From a checkpoint of a small mixture-of-experts model trained on Wikipedia.
Size: width 192, vocabulary 11585, 37.6M parameters.
Experts: 80 experts in each of 8 layers, 64 GeGLU neurons an expert, 4 picks a token, a softmax router.
Below are experts of layer 2 (counted from 0) of a mixture-of-experts language model. Rows are named router (the router's row for the expert), gate (a neuron's input weights, with its number), up (a neuron's input weights, with its number) and show model dimensions 0-191. Each number is 50 + 15 x the weight over its row's rms, rounded and kept within 0 to 99.
Before each expert's rows: a language model's description of what the expert responds to. This comes from a sample of Wikipedia text that the model never trained on.

# expert 44
It responds to: Institution name words. Words in names of organizations and institutions, such as National, State, University, School, Army, Municipal, often in National Laboratory.
router:41 40 66 56 69 65 70 58 39 67 56 52 67 70 57 44 53 60 48 42 55 60 62 54 60 53 33 32 59 56 32 65 56 64 41 39 68 53 48 51 41 66 60 72 61 33 52 74 33 54 01 43 58 44 44 43 59 62 26 52 42 39 40 53 47 71 60 69 69 61 40 34 45 44 48 60 46 26 43 65 44 09 56 85 57 39 44 72 63 71 65 55 36 59 50 57 28 41 37 40 55 30 17 36 37 45 43 34 70 42 56 39 28 62 52 42 57 75 61 65 51 33 42 31 35 19 61 19 42 38 75 37 64 37 65 43 54 35 42 58 49 33 62 42 27 76 60 70 33 69 46 46 61 65 30 64 66 88 68 33 39 69 60 53 42 47 34 61 38 63 68 29 25 22 48 35 28 43 36 26 60 36 44 53 76 42 42 41 21 41 73 49
gate0:54 48 45 45 44 67 55 43 40 61 41 50 63 26 51 34 53 64 39 63 44 64 63 49 52 39 42 75 41 39 68 58 75 60 43 51 41 31 52 66 48 37 32 43 55 76 46 72 59 31 80 55 41 66 38 56 27 46 19 56 75 70 16 71 37 39 50 51 55 40 40 57 48 69 56 77 92 73 40 52 52 52 55 37 47 53 51 36 34 39 63 62 45 31 39 85 46 63 65 67 55 76 41 35 48 38 14 36 74 58 36 28 61 36 57 58 36 65 49 28 48 41 61 49 47 29 38 45 58 31 82 57 39 49 51 46 46 58 27 36 58 53 61 57 66 55 48 57 52 35 63 46 65 32 88 70 53 44 48 47 11 55 48 38 60 66 31 49 63 34 57 68 40 63 28 44 28 60 53 16 99 47 43 50 56 72 68 46 27 45 35 56
up0:27 35 44 51 51 23 63 52 42 61 35 68 27 35 29 71 66 38 68 59 47 35 64 46 44 48 70 34 52 32 62 38 65 23 60 65 46 44 66 28 78 49 51 61 47 58 24 55 57 36 46 52 65 47 51 30 40 53 65 55 32 27 69 41 62 52 48 65 58 38 38 41 47 57 63 39 29 66 43 57 42 50 34 61 69 54 24 27 80 39 23 51 82 54 30 25 48 57 56 62 57 25 49 82 52 43 56 95 67 54 53 62 61 51 36 59 52 73 69 49 48 67 49 55 82 89 65 52 54 52 49 44 68 33 69 58 77 26 37 53 58 52 54 47 33 25 52 57 51 35 50 71 49 66 33 50 37 44 40 31 59 59 43 52 54 51 59 46 32 39 49 66 71 54 58 55 56 56 28 67 21 32 45 05 24 48 57 70 28 58 64 27
gate1:43 41 43 35 74 51 51 82 84 32 44 43 67 79 17 19 70 22 29 57 41 60 46 56 41 47 57 69 65 39 59 50 45 58 40 37 53 69 32 50 46 56 25 72 47 66 50 54 56 47 27 56 43 39 70 38 55 24 49 46 58 40 47 42 68 71 74 57 40 70 56 63 59 68 57 27 45 53 63 74 38 31 58 55 53 58 34 49 47 42 43 65 69 22 52 63 34 56 43 23 68 36 52 41 61 58 42 54 63 64 41 66 28 58 57 52 31 61 39 42 35 57 79 37 38 52 45 20 40 78 29 21 65 52 81 54 43 48 34 45 66 22 57 55 56 39 47 32 66 76 46 51 49 17 56 60 51 44 58 64 48 73 40 36 56 45 47 48 45 36 43 49 58 37 59 77 32 87 32 50 68 63 32 52 91 51 40 50 29 53 75 68
up1:42 44 48 49 56 00 38 16 35 43 63 64 19 49 65 63 34 60 58 44 26 42 61 34 46 61 38 43 17 51 55 17 69 74 47 65 64 76 64 40 51 41 48 62 72 36 58 40 47 49 42 52 40 42 31 80 52 64 60 63 42 65 42 43 43 74 44 37 51 25 31 39 53 54 26 36 49 51 59 39 69 62 31 54 58 47 73 41 46 41 59 44 47 42 37 48 48 41 46 47 45 77 52 61 51 24 59 57 58 59 64 41 55 48 42 52 63 54 57 45 67 12 30 71 56 28 64 65 37 27 56 88 56 35 40 58 43 48 82 43 46 40 49 31 47 32 49 55 61 46 50 67 47 72 50 36 48 34 37 44 86 34 56 48 39 80 41 71 51 85 51 50 45 57 28 61 75 44 70 70 65 59 83 39 68 33 37 73 50 51 29 68
gate2:28 47 39 46 70 50 28 43 39 62 50 46 33 48 31 24 56 47 55 51 24 40 66 38 54 47 65 59 41 67 58 47 47 99 52 61 80 69 59 74 54 50 81 49 46 40 63 63 38 70 15 70 44 34 56 37 50 48 47 66 14 64 57 20 69 80 67 37 54 40 30 48 09 49 39 50 27 48 43 55 44 46 54 52 44 48 85 36 58 54 44 38 61 04 36 29 44 54 47 47 66 37 47 43 52 38 65 40 41 48 50 64 39 59 46 63 48 37 59 40 61 64 39 65 51 38 44 58 43 44 37 56 47 57 93 49 48 35 43 46 30 61 05 75 49 46 50 43 70 31 47 55 56 25 48 41 64 52 44 39 80 47 33 50 39 25 73 59 41 68 46 71 72 51 28 51 68 59 61 55 53 44 64 65 73 42 43 40 44 56 59 68
up2:38 55 49 66 68 39 39 76 43 59 42 80 63 73 51 35 45 68 36 36 51 47 67 61 36 55 45 34 67 58 42 72 55 86 63 57 72 67 56 39 68 47 57 63 92 41 50 58 42 69 62 58 53 44 46 18 36 39 58 61 54 22 58 43 57 38 34 44 54 59 57 43 36 41 37 36 24 36 48 57 43 60 59 65 43 61 63 36 44 34 37 47 59 15 36 52 38 52 29 18 99 62 53 42 54 31 37 16 49 49 56 65 40 98 65 64 26 52 65 58 58 59 49 41 20 34 56 25 43 41 55 49 47 52 54 63 75 53 29 38 51 35 36 71 45 42 62 67 33 65 62 34 42 28 50 40 64 28 56 25 77 61 44 40 43 31 48 49 36 61 24 55 75 41 58 76 63 40 49 32 50 55 67 69 68 49 53 41 58 57 59 52
gate3:50 64 62 39 90 72 51 48 56 41 41 26 84 49 61 56 66 29 56 58 46 60 34 91 37 16 57 45 54 42 66 45 34 17 76 51 45 34 37 53 60 42 54 45 33 53 53 38 55 59 65 49 51 52 31 61 29 43 44 50 49 58 47 73 47 65 36 53 52 52 53 53 33 68 48 69 54 51 57 37 50 45 47 30 35 58 37 31 42 93 74 45 44 34 39 57 52 58 70 74 56 54 57 55 52 58 51 51 75 19 44 50 53 19 25 42 29 30 36 46 38 44 77 20 28 66 55 57 64 47 91 54 44 41 73 81 56 38 61 78 38 60 82 40 55 67 68 62 13 42 39 47 67 66 49 58 35 44 41 55 74 42 61 47 40 44 46 44 38 45 36 43 42 52 44 78 65 73 59 49 41 52 56 66 38 23 65 45 43 30 33 63
up3:69 48 43 54 62 71 68 49 43 54 66 32 38 37 38 72 35 29 33 51 37 54 41 41 46 47 54 52 28 26 39 38 35 21 50 52 65 58 20 49 42 37 54 37 48 51 17 48 39 55 71 46 57 59 55 80 50 62 27 70 58 49 55 51 43 59 63 58 53 63 53 46 41 65 58 83 64 36 59 49 40 41 63 30 42 57 56 36 69 61 61 60 15 63 45 56 64 48 50 65 72 56 45 68 50 58 65 61 60 22 31 66 29 36 41 49 44 59 26 52 44 38 73 26 48 57 56 21 62 61 93 23 54 43 64 59 28 61 63 58 46 60 72 19 61 68 44 63 25 67 49 48 57 63 30 74 33 67 51 39 62 58 75 46 36 64 60 42 05 61 58 34 31 28 46 24 80 45 42 74 32 65 44 64 68 41 67 65 56 37 57 63
gate4:49 46 57 31 38 27 28 60 48 40 45 59 50 53 39 31 63 71 53 62 32 40 43 66 42 67 58 26 49 48 41 26 66 43 55 52 46 60 42 43 43 41 36 18 42 41 61 58 61 65 55 19 71 59 65 61 42 62 59 37 58 21 29 51 50 45 38 51 53 43 55 46 69 58 52 45 37 56 73 37 48 57 59 66 65 55 50 39 84 74 41 27 50 54 47 34 75 51 56 59 55 55 59 49 55 54 72 35 75 60 24 49 41 29 30 56 43 47 63 60 45 69 65 35 52 42 63 58 57 37 87 44 26 54 53 45 58 36 69 21 34 55 43 49 41 36 50 45 53 45 45 96 42 66 79 53 84 69 29 19 88 41 62 64 53 22 32 49 35 84 44 33 47 54 50 63 69 69 66 76 23 57 47 48 40 39 13 80 43 28 40 42
up4:33 58 49 41 33 62 46 40 16 72 37 49 57 38 43 68 48 47 35 41 59 56 56 53 56 28 55 57 58 44 56 33 49 50 48 23 40 62 53 38 60 80 43 80 58 62 28 51 50 25 83 49 27 36 36 77 60 55 49 76 55 52 69 52 41 51 53 56 36 61 59 58 48 49 50 57 54 37 66 57 51 42 52 27 35 42 58 58 14 41 70 60 68 48 73 66 71 56 47 42 55 60 41 51 28 39 24 74 24 29 84 36 48 36 48 30 42 45 54 50 46 48 30 72 61 49 45 58 44 57 32 51 86 46 49 40 54 67 45 76 71 29 69 19 59 54 51 60 56 70 39 11 69 33 38 58 43 41 82 61 03 49 39 38 52 79 53 55 67 12 43 55 60 20 38 45 67 51 32 50 63 50 50 42 46 58 59 42 56 76 68 48
gate5:49 67 49 45 56 39 18 44 48 67 59 19 29 32 49 60 52 39 57 51 47 67 45 71 35 52 34 47 67 40 47 04 32 68 56 37 44 44 36 62 38 24 57 54 33 53 54 52 32 72 81 39 66 54 55 39 58 68 49 52 78 32 60 54 16 48 38 60 40 60 58 53 40 44 40 34 50 50 47 40 70 55 62 58 42 54 64 54 60 67 68 56 37 43 33 60 63 46 39 76 41 70 65 83 54 29 73 65 58 40 26 51 24 44 52 47 60 52 33 58 47 59 68 80 75 48 59 60 46 37 74 24 61 50 43 55 62 47 24 22 43 50 44 46 64 39 58 30 54 27 40 47 42 52 56 66 65 51 68 79 47 29 56 61 37 62 24 88 32 72 36 54 47 63 41 46 48 80 64 77 65 48 16 43 57 47 38 41 28 19 48 22
up5:40 63 24 31 41 22 38 21 53 50 43 32 15 52 42 66 74 43 45 56 24 41 41 32 34 43 52 51 56 54 50 35 36 40 61 52 67 40 49 51 58 59 45 72 39 72 72 48 39 71 56 47 39 50 36 48 74 59 36 58 71 77 42 30 43 42 27 70 45 36 52 62 80 62 68 52 41 56 32 38 27 47 67 42 68 63 53 32 29 49 35 34 44 58 40 75 36 60 56 52 45 44 29 66 71 62 69 43 54 74 13 56 42 49 54 68 39 52 37 51 41 50 65 52 45 68 53 26 56 39 62 59 36 76 41 50 42 34 52 38 30 43 53 58 47 49 69 31 84 21 60 46 47 88 45 69 69 55 39 81 67 70 58 35 78 55 44 44 40 75 65 79 53 41 55 46 30 50 77 54 64 56 65 32 81 64 36 67 21 53 58 57
gate6:60 54 43 27 73 55 59 26 73 42 54 43 36 31 34 16 43 59 19 48 48 67 16 48 39 48 55 52 42 09 47 23 45 48 51 69 58 20 58 46 61 55 42 26 52 30 23 41 46 59 50 60 46 46 41 50 67 45 46 49 64 74 69 47 52 41 45 59 64 56 28 28 54 57 66 55 58 48 82 40 66 32 40 38 71 72 33 32 56 87 66 50 52 69 57 39 58 56 30 63 56 53 65 59 50 31 59 71 54 48 17 59 43 40 34 18 28 41 35 46 66 51 53 45 56 28 80 46 56 50 25 56 73 42 46 53 49 60 78 30 60 66 66 51 59 57 30 56 41 60 33 59 55 30 63 78 48 50 61 53 44 35 59 67 37 50 45 57 80 22 46 32 32 56 53 31 69 75 61 35 48 31 48 42 25 39 76 75 47 45 63 56
up6:57 55 48 40 82 49 74 37 31 39 74 48 53 37 39 12 50 61 16 24 35 53 68 48 49 51 33 59 53 36 40 38 69 49 37 53 68 39 52 49 70 59 67 36 89 57 45 38 44 49 64 51 51 50 23 42 32 51 45 59 58 50 54 47 68 46 37 51 61 41 52 29 63 42 47 62 43 74 52 51 61 30 36 60 46 81 57 50 47 66 33 48 26 56 65 40 48 54 13 48 23 28 80 15 47 30 51 20 51 66 37 37 54 53 30 45 54 65 66 39 53 51 53 37 48 46 44 45 56 56 41 63 44 71 57 60 50 63 60 69 22 35 96 49 52 71 37 40 59 61 56 81 51 52 33 57 49 23 60 31 67 94 35 45 74 58 53 40 63 26 21 35 51 49 52 57 64 51 25 48 66 70 52 48 63 59 72 60 58 39 32 35
gate7:74 78 29 28 53 57 45 73 71 31 50 16 46 62 25 41 60 38 38 53 62 45 45 31 56 33 64 35 48 40 36 57 60 20 45 68 55 42 22 53 48 51 77 67 26 56 47 51 62 34 74 52 48 58 44 21 38 44 43 55 70 54 52 70 47 27 49 35 54 55 24 44 72 28 48 61 72 47 55 48 54 42 44 46 56 45 43 30 58 54 41 58 62 58 63 38 42 57 69 63 19 45 40 37 55 23 81 76 52 44 24 82 69 78 46 73 43 55 53 40 47 42 40 73 69 40 35 36 37 39 16 49 56 39 33 63 47 46 59 63 59 10 56 40 51 65 57 53 30 53 45 42 67 37 63 72 63 73 72 60 47 47 65 45 49 48 31 65 76 36 46 80 35 73 62 40 41 27 68 46 59 44 37 44 47 82 58 45 51 50 68 20
up7:82 63 30 66 45 88 44 48 56 48 43 48 62 53 51 30 68 37 55 47 66 68 14 60 44 39 49 34 10 48 61 58 22 68 54 47 53 30 65 43 70 42 71 63 43 52 46 40 67 56 34 68 23 53 46 52 47 59 55 35 30 47 68 48 66 37 49 37 61 61 39 27 49 25 44 67 13 53 60 53 67 68 56 76 55 38 32 48 71 68 47 58 49 38 66 35 34 44 62 40 68 77 72 62 53 70 49 39 27 58 62 39 29 11 68 24 57 37 64 43 84 35 67 52 61 53 77 60 49 68 69 24 49 73 36 40 74 46 35 54 44 69 71 46 51 38 68 36 44 49 47 59 54 55 32 34 54 32 43 52 53 48 27 46 41 51 80 31 37 50 15 42 35 53 73 48 54 57 68 44 36 55 38 60 24 52 45 44 45 60 53 66
gate8:34 65 47 58 51 83 44 55 50 39 25 45 35 60 67 38 35 46 88 69 74 53 56 37 30 42 75 53 60 66 46 36 55 29 56 50 20 73 28 59 50 47 28 66 79 54 45 33 37 51 77 49 48 39 50 69 44 66 46 57 58 23 46 35 52 74 66 36 48 35 40 57 63 46 37 42 60 59 42 40 53 57 40 38 64 47 51 29 66 68 33 43 45 34 40 63 66 42 70 55 58 89 35 96 55 33 85 88 54 64 19 66 28 32 51 47 44 26 55 65 46 53 69 71 72 48 62 72 60 80 42 43 48 28 52 60 76 51 43 50 72 28 38 33 58 51 51 34 28 42 42 43 46 50 54 54 46 48 53 41 33 42 59 57 36 68 55 52 29 46 46 50 48 60 42 39 34 62 59 58 19 27 53 67 65 54 31 28 43 63 50 31
up8:07 54 42 55 16 40 51 46 73 54 40 32 13 45 65 47 35 59 62 38 62 70 65 42 41 65 43 61 49 64 51 60 44 33 31 43 09 65 52 53 73 63 32 49 49 52 50 32 57 35 73 27 52 45 11 79 59 52 23 65 37 49 31 46 55 82 51 57 43 50 50 41 78 59 57 42 55 70 50 64 26 41 25 42 47 47 75 37 59 79 78 65 16 51 60 75 55 51 45 75 40 60 43 78 49 59 69 43 44 53 36 61 27 42 31 55 40 28 48 58 48 53 73 57 44 56 69 31 56 69 76 49 64 54 63 42 69 43 50 44 67 38 33 42 58 74 60 48 57 50 48 50 64 64 55 78 51 37 68 45 41 60 74 46 34 73 43 39 35 59 81 68 55 46 30 37 45 55 37 47 19 32 55 54 43 59 51 52 29 50 57 55
gate9:51 27 26 29 75 66 53 61 36 54 57 32 44 50 41 65 51 27 55 57 62 64 61 66 66 45 46 44 53 39 65 28 45 74 28 55 54 80 45 77 46 56 29 61 40 69 48 51 52 38 46 54 59 42 57 68 23 51 69 67 57 63 62 37 41 45 43 48 60 60 43 55 47 52 41 38 56 46 24 40 48 39 35 74 47 24 38 68 53 78 62 48 64 27 50 47 61 41 66 74 50 67 32 76 64 15 17 55 80 26 52 62 37 46 40 30 46 37 58 49 48 64 38 47 83 46 48 50 22 85 67 60 57 50 85 86 47 61 38 61 49 28 22 67 74 64 34 67 55 74 35 42 51 58 69 71 67 50 79 40 71 42 31 60 63 41 62 43 45 29 72 29 45 59 66 28 34 51 47 65 39 62 52 37 47 67 51 50 36 28 46 54
up9:29 66 80 56 22 35 50 55 64 52 39 70 64 70 60 27 52 72 38 48 44 45 43 30 45 63 40 45 36 83 30 55 50 54 57 60 42 26 55 35 44 48 76 40 60 16 49 45 46 56 61 38 55 56 48 31 59 50 35 40 45 51 34 61 66 76 74 55 47 44 51 49 39 53 58 52 54 44 75 55 54 57 57 42 52 54 71 30 45 14 39 71 34 41 49 67 16 49 21 17 57 45 79 37 37 50 81 49 33 62 55 33 67 63 50 71 59 67 56 56 52 21 58 69 41 44 53 58 55 36 46 43 66 49 09 19 68 57 55 28 44 62 89 35 40 55 66 41 48 37 65 71 43 50 49 55 47 49 25 69 48 63 69 51 55 41 35 47 59 58 63 75 68 37 27 60 73 60 47 51 82 10 48 28 69 32 49 48 47 57 44 40
gate10:33 86 35 88 42 53 23 44 63 64 23 29 97 38 52 58 37 53 60 35 64 44 55 65 76 86 48 36 43 37 41 50 56 79 63 39 49 76 68 50 43 50 62 29 46 73 47 43 37 46 44 31 77 51 51 39 61 66 63 44 52 51 30 61 48 40 42 40 40 53 52 61 23 40 57 46 33 58 85 59 53 50 40 42 57 62 41 42 31 56 66 64 57 51 45 53 49 54 28 62 57 67 54 54 39 50 58 40 19 32 40 60 59 48 40 43 70 30 74 59 55 56 52 33 35 35 63 32 55 47 42 48 57 63 60 33 67 50 64 63 52 49 23 60 53 73 46 56 04 54 38 65 53 07 58 30 53 57 46 31 53 66 83 46 69 42 57 53 26 30 32 61 70 66 40 41 42 28 76 41 37 56 59 36 33 46 69 32 57 58 66 36
up10:44 44 64 31 54 59 33 27 38 44 49 54 60 63 68 59 59 49 25 95 60 47 15 56 52 28 41 39 51 63 50 29 50 52 57 64 15 34 72 43 59 42 60 69 22 65 55 34 42 40 71 43 42 45 50 77 58 63 38 48 56 55 49 41 38 38 42 59 31 51 57 53 60 60 71 54 51 71 72 35 41 52 54 11 34 72 54 26 42 83 54 56 37 65 44 52 39 79 80 54 38 34 64 42 48 57 51 20 38 45 22 63 54 36 63 62 38 43 54 42 39 63 62 77 42 53 51 24 48 40 51 41 42 29 57 54 40 40 73 61 59 26 56 52 59 53 35 84 47 18 54 39 59 62 44 76 40 48 53 56 62 41 37 48 58 71 63 41 52 21 58 44 47 60 72 30 56 35 91 43 46 69 34 43 50 70 67 61 64 88 66 40
gate11:31 66 49 51 50 83 35 61 32 46 80 99 50 32 51 43 65 86 49 27 61 38 41 29 39 59 34 54 34 54 41 70 61 75 36 47 49 52 45 36 51 67 60 55 25 52 42 61 30 48 35 52 68 50 59 81 29 67 61 54 37 56 46 45 40 46 70 70 57 45 52 60 52 22 42 52 43 55 66 50 55 64 48 31 69 24 65 60 51 27 62 53 55 42 34 76 37 40 65 73 44 33 56 43 41 53 23 56 37 80 63 34 18 59 52 69 48 59 21 42 45 70 38 36 43 56 48 51 56 52 32 57 33 56 42 24 38 66 64 50 65 37 30 41 33 52 45 61 73 47 46 59 55 53 67 54 73 71 44 54 65 25 42 46 34 22 22 38 57 37 57 69 52 28 26 55 47 54 36 28 25 36 59 61 80 18 49 55 47 74 56 44
up11:39 42 30 34 32 81 52 39 48 41 46 71 74 47 75 61 59 95 43 30 56 27 12 13 34 40 53 49 38 59 71 71 48 47 51 63 33 51 53 47 52 67 41 58 72 63 52 61 33 64 20 55 37 70 61 69 70 79 46 56 36 25 49 45 39 52 35 58 39 48 46 57 63 35 51 51 52 72 53 47 56 55 42 30 67 66 33 31 21 52 48 54 35 51 59 56 40 50 53 60 36 57 43 52 38 73 49 51 36 83 54 45 37 52 62 42 50 54 26 54 59 56 38 54 58 60 38 28 51 26 45 82 35 49 46 49 32 56 47 10 76 56 49 58 43 46 43 60 58 39 48 39 56 41 66 73 77 54 26 55 34 59 35 44 48 63 70 42 29 27 66 85 34 48 32 49 47 81 30 20 46 54 61 47 71 71 50 76 56 71 52 39
gate12:68 47 38 48 30 64 44 54 50 50 40 61 22 49 67 53 48 63 50 41 44 46 38 50 41 55 41 57 58 38 44 62 38 11 68 47 65 09 64 51 82 44 65 74 48 43 68 53 66 52 40 52 44 59 51 50 50 25 76 54 28 43 82 53 46 62 42 51 45 62 40 48 86 52 47 65 67 45 73 50 48 25 35 27 52 53 69 63 32 27 71 55 63 31 44 29 48 47 62 67 79 39 42 63 57 60 35 32 22 53 51 30 71 53 57 43 52 75 65 69 27 84 25 54 33 47 39 42 59 36 46 45 61 62 32 61 36 72 40 76 54 73 36 40 60 65 60 49 52 86 65 51 63 64 54 55 54 45 30 41 55 55 52 53 33 41 42 27 32 47 37 62 52 39 45 29 43 29 61 42 22 07 49 69 53 45 71 28 38 70 60 80
up12:64 61 29 48 45 44 45 61 46 47 52 56 26 35 51 59 35 73 31 61 40 56 24 46 43 50 43 51 56 29 54 36 61 29 52 38 70 34 68 66 56 36 55 46 48 69 42 78 51 40 41 41 33 23 67 41 63 32 80 44 78 38 52 70 39 45 28 34 19 45 59 57 78 49 39 46 38 53 71 38 20 37 53 49 40 89 64 61 71 62 74 65 58 51 41 48 54 40 51 60 54 67 67 53 49 79 25 33 22 38 24 69 34 67 47 80 44 37 51 59 51 68 60 48 58 41 38 44 50 49 55 27 60 53 60 59 46 72 52 48 46 50 44 33 55 23 82 76 46 51 56 42 46 39 38 50 55 75 64 83 78 18 40 48 49 66 45 57 55 75 50 60 45 60 46 30 38 47 58 61 59 59 88 66 28 55 42 25 57 42 91 42
gate13:50 47 17 95 39 22 53 37 64 42 50 54 55 41 71 35 35 67 53 48 37 39 31 49 44 31 45 30 25 42 42 18 47 54 51 25 73 70 24 40 48 52 34 51 40 47 64 72 45 69 70 10 56 56 73 41 46 48 34 44 42 58 41 49 50 73 30 57 50 52 38 73 40 32 47 22 44 27 31 32 34 59 50 64 47 27 52 62 70 39 53 51 44 63 46 50 66 33 50 46 70 43 42 45 56 47 56 72 33 44 66 44 36 76 43 44 44 38 62 57 47 49 55 58 60 21 49 48 40 35 46 67 38 66 30 19 45 31 83 42 85 47 67 15 59 51 74 79 46 75 48 38 45 47 48 63 91 53 61 67 54 57 56 51 62 57 41 61 38 84 40 63 49 35 44 53 54 36 45 46 56 42 70 61 80 50 35 72 48 56 41 62
up13:57 50 54 34 60 56 41 77 64 40 39 49 39 30 26 62 55 29 35 60 55 57 34 51 56 55 43 46 71 33 73 74 82 62 32 55 43 55 75 71 39 41 42 39 59 73 53 64 60 44 38 63 63 43 65 60 39 46 71 58 57 32 42 71 30 33 59 48 40 54 54 64 55 56 63 67 61 97 61 82 66 65 59 57 51 87 51 50 22 61 51 54 72 39 79 61 44 46 30 43 27 65 73 31 49 53 58 32 55 42 32 48 54 34 28 63 56 22 49 49 66 69 54 57 33 57 43 50 46 42 83 39 47 41 75 54 28 38 26 56 29 33 45 72 57 52 35 51 48 36 45 61 40 35 60 27 34 43 39 38 69 38 40 47 62 33 76 57 48 15 70 31 34 53 59 36 32 68 58 50 51 71 34 28 18 53 82 30 44 42 47 44
gate14:62 72 42 40 47 39 74 44 92 32 52 43 61 61 57 54 38 42 36 33 85 85 25 62 29 44 34 69 49 58 64 54 44 32 44 64 17 39 53 48 52 54 43 62 57 62 54 62 57 65 47 48 45 25 22 52 60 32 60 61 39 59 44 41 64 54 66 46 58 54 44 67 75 48 32 69 47 51 58 46 40 54 58 70 58 56 37 61 55 56 76 56 80 60 59 36 48 46 67 61 33 55 33 30 52 66 74 61 31 30 70 56 77 33 51 73 48 36 83 53 61 44 30 41 39 61 47 63 31 69 57 73 38 59 54 57 34 43 06 56 54 50 69 40 59 84 61 54 29 41 64 43 58 47 42 20 35 50 32 52 28 54 54 55 53 35 49 50 51 40 64 43 66 63 81 18 18 46 49 43 53 25 45 37 21 72 37 57 48 43 24 63
up14:47 43 49 62 48 59 52 39 51 41 82 49 41 68 60 46 42 44 48 27 71 70 41 78 28 52 46 75 33 49 49 42 54 55 37 54 22 31 47 98 65 47 10 66 27 44 41 53 59 58 36 45 49 26 44 40 49 22 67 70 66 34 61 37 42 64 59 62 59 58 56 68 70 28 40 55 60 33 73 55 34 50 31 53 42 53 60 64 54 58 78 40 40 46 56 40 58 42 42 66 30 45 45 25 42 87 78 44 52 36 44 55 52 33 20 95 36 41 70 32 43 29 56 38 47 69 52 36 57 49 55 59 39 35 49 49 26 61 10 57 52 52 55 51 47 71 50 75 46 48 41 65 55 38 13 28 57 95 50 45 61 53 70 65 40 63 40 52 56 62 71 40 33 60 57 34 39 38 45 50 52 43 49 65 76 52 50 67 67 48 44 53
gate15:40 48 59 34 30 58 65 54 39 50 49 49 76 41 41 35 53 32 55 62 40 61 12 40 61 61 45 42 50 24 54 23 56 51 53 65 65 60 70 50 44 49 52 70 42 51 41 43 67 51 77 35 52 66 64 51 49 43 54 41 61 48 80 24 40 62 45 67 33 31 35 61 61 36 59 56 75 44 58 64 85 52 73 46 49 47 66 58 43 41 45 41 57 78 53 56 44 49 70 76 55 58 22 56 44 37 59 70 37 40 43 46 49 52 62 60 35 60 26 69 43 53 65 65 29 62 51 38 47 21 53 56 66 56 25 53 30 49 56 54 68 37 58 42 75 53 40 69 48 49 56 51 60 14 62 31 98 53 33 77 69 55 52 54 57 66 10 68 68 72 67 48 32 64 58 63 26 29 35 60 61 45 88 63 12 63 32 54 43 41 62 28
up15:51 72 41 35 46 39 54 37 52 48 55 38 37 65 46 38 46 25 58 59 24 38 57 38 34 33 64 35 55 57 59 18 30 40 76 52 33 50 58 41 35 51 43 64 28 51 45 53 67 67 44 70 25 62 36 53 47 36 80 64 50 62 60 36 72 64 63 77 29 71 49 65 47 49 52 48 49 43 56 50 99 55 49 55 51 64 33 42 40 43 46 39 78 42 62 62 48 44 78 91 44 29 25 55 64 49 35 35 44 65 75 60 43 49 31 50 38 50 29 68 28 58 80 57 26 51 52 54 48 22 60 49 80 49 36 24 57 45 54 62 58 46 80 62 38 54 38 54 48 45 67 51 61 39 80 30 78 26 31 68 58 70 52 62 40 51 38 50 66 58 40 44 35 49 80 53 37 37 46 43 44 62 48 77 47 63 10 39 44 62 30 75
gate16:72 48 55 37 61 40 59 47 56 69 27 38 35 54 11 60 53 36 27 56 53 49 55 61 61 55 65 62 56 60 64 56 40 51 41 67 31 34 48 63 47 43 52 63 74 51 62 33 52 25 39 62 54 70 38 62 43 51 67 65 58 67 73 53 36 66 62 50 51 58 50 50 41 55 44 71 25 44 53 68 55 27 47 59 66 53 64 33 62 64 63 84 51 45 60 55 22 50 47 71 43 39 36 67 52 22 23 38 46 59 99 45 59 43 29 49 37 56 55 49 57 43 74 45 47 34 55 58 54 28 87 33 41 23 37 65 45 50 58 51 31 66 31 70 38 69 48 56 75 75 47 56 60 46 50 44 21 46 65 21 55 08 56 45 39 17 46 30 67 46 36 64 42 33 67 36 64 65 53 53 41 35 44 17 26 35 40 39 73 25 54 40
up16:64 34 41 46 42 04 69 54 52 42 28 52 35 60 16 63 49 28 31 58 33 44 40 34 54 53 56 47 59 45 68 49 55 35 40 71 56 37 40 37 52 56 75 57 89 47 58 21 41 20 31 60 34 40 40 56 50 45 58 48 46 57 40 63 53 61 70 48 47 33 34 47 54 31 41 56 38 56 21 73 66 32 54 54 70 40 44 01 52 68 55 75 56 60 67 55 35 44 45 70 49 44 59 60 37 51 44 62 56 68 77 47 56 48 49 82 53 43 35 68 61 37 43 53 56 72 64 44 60 26 47 46 58 37 49 77 64 54 61 37 40 70 25 54 55 63 49 56 68 62 60 55 46 58 50 39 38 49 40 25 79 05 70 57 54 33 54 56 69 52 44 68 47 42 45 40 66 75 38 39 45 55 48 10 20 69 34 37 77 51 61 23
gate17:39 71 67 44 83 41 49 44 26 86 63 39 54 55 68 50 50 68 43 62 44 59 54 73 53 45 62 53 77 35 41 13 44 41 37 51 25 28 70 62 33 51 50 54 64 51 39 67 64 33 78 63 55 47 48 44 46 57 62 41 55 33 46 34 50 27 61 40 35 72 74 43 40 58 42 39 47 59 08 55 41 39 38 51 32 57 49 70 60 91 38 45 45 30 36 30 61 59 59 57 53 51 39 22 58 76 48 45 67 52 26 75 53 36 35 70 60 53 51 43 38 78 53 57 44 42 78 39 23 51 40 56 56 40 45 58 55 84 30 65 57 36 67 61 29 75 53 76 59 28 54 64 71 29 72 35 43 44 39 49 51 33 66 61 39 39 34 59 06 52 55 31 42 58 60 50 64 62 49 39 30 56 27 47 75 42 65 49 52 35 43 34
up17:50 43 56 81 27 60 54 66 77 38 44 47 42 47 80 65 51 45 53 38 51 38 55 40 51 50 31 60 20 33 46 65 44 63 66 42 78 68 29 43 44 43 77 36 35 47 53 47 41 50 29 35 33 32 60 52 51 46 33 36 64 77 42 89 54 83 77 32 69 43 10 47 40 33 64 48 49 45 74 73 51 68 54 45 48 44 63 46 54 17 47 66 55 49 76 85 48 44 32 52 38 47 51 50 37 45 70 73 39 41 71 42 48 75 45 25 51 59 49 56 58 48 78 27 52 49 55 57 74 57 40 28 60 56 38 41 62 40 85 51 29 46 31 39 56 65 69 29 66 48 28 63 37 65 45 60 58 63 45 48 28 43 37 43 46 55 76 51 85 48 50 69 54 48 46 13 13 42 29 60 67 45 48 44 39 49 46 42 57 56 47 57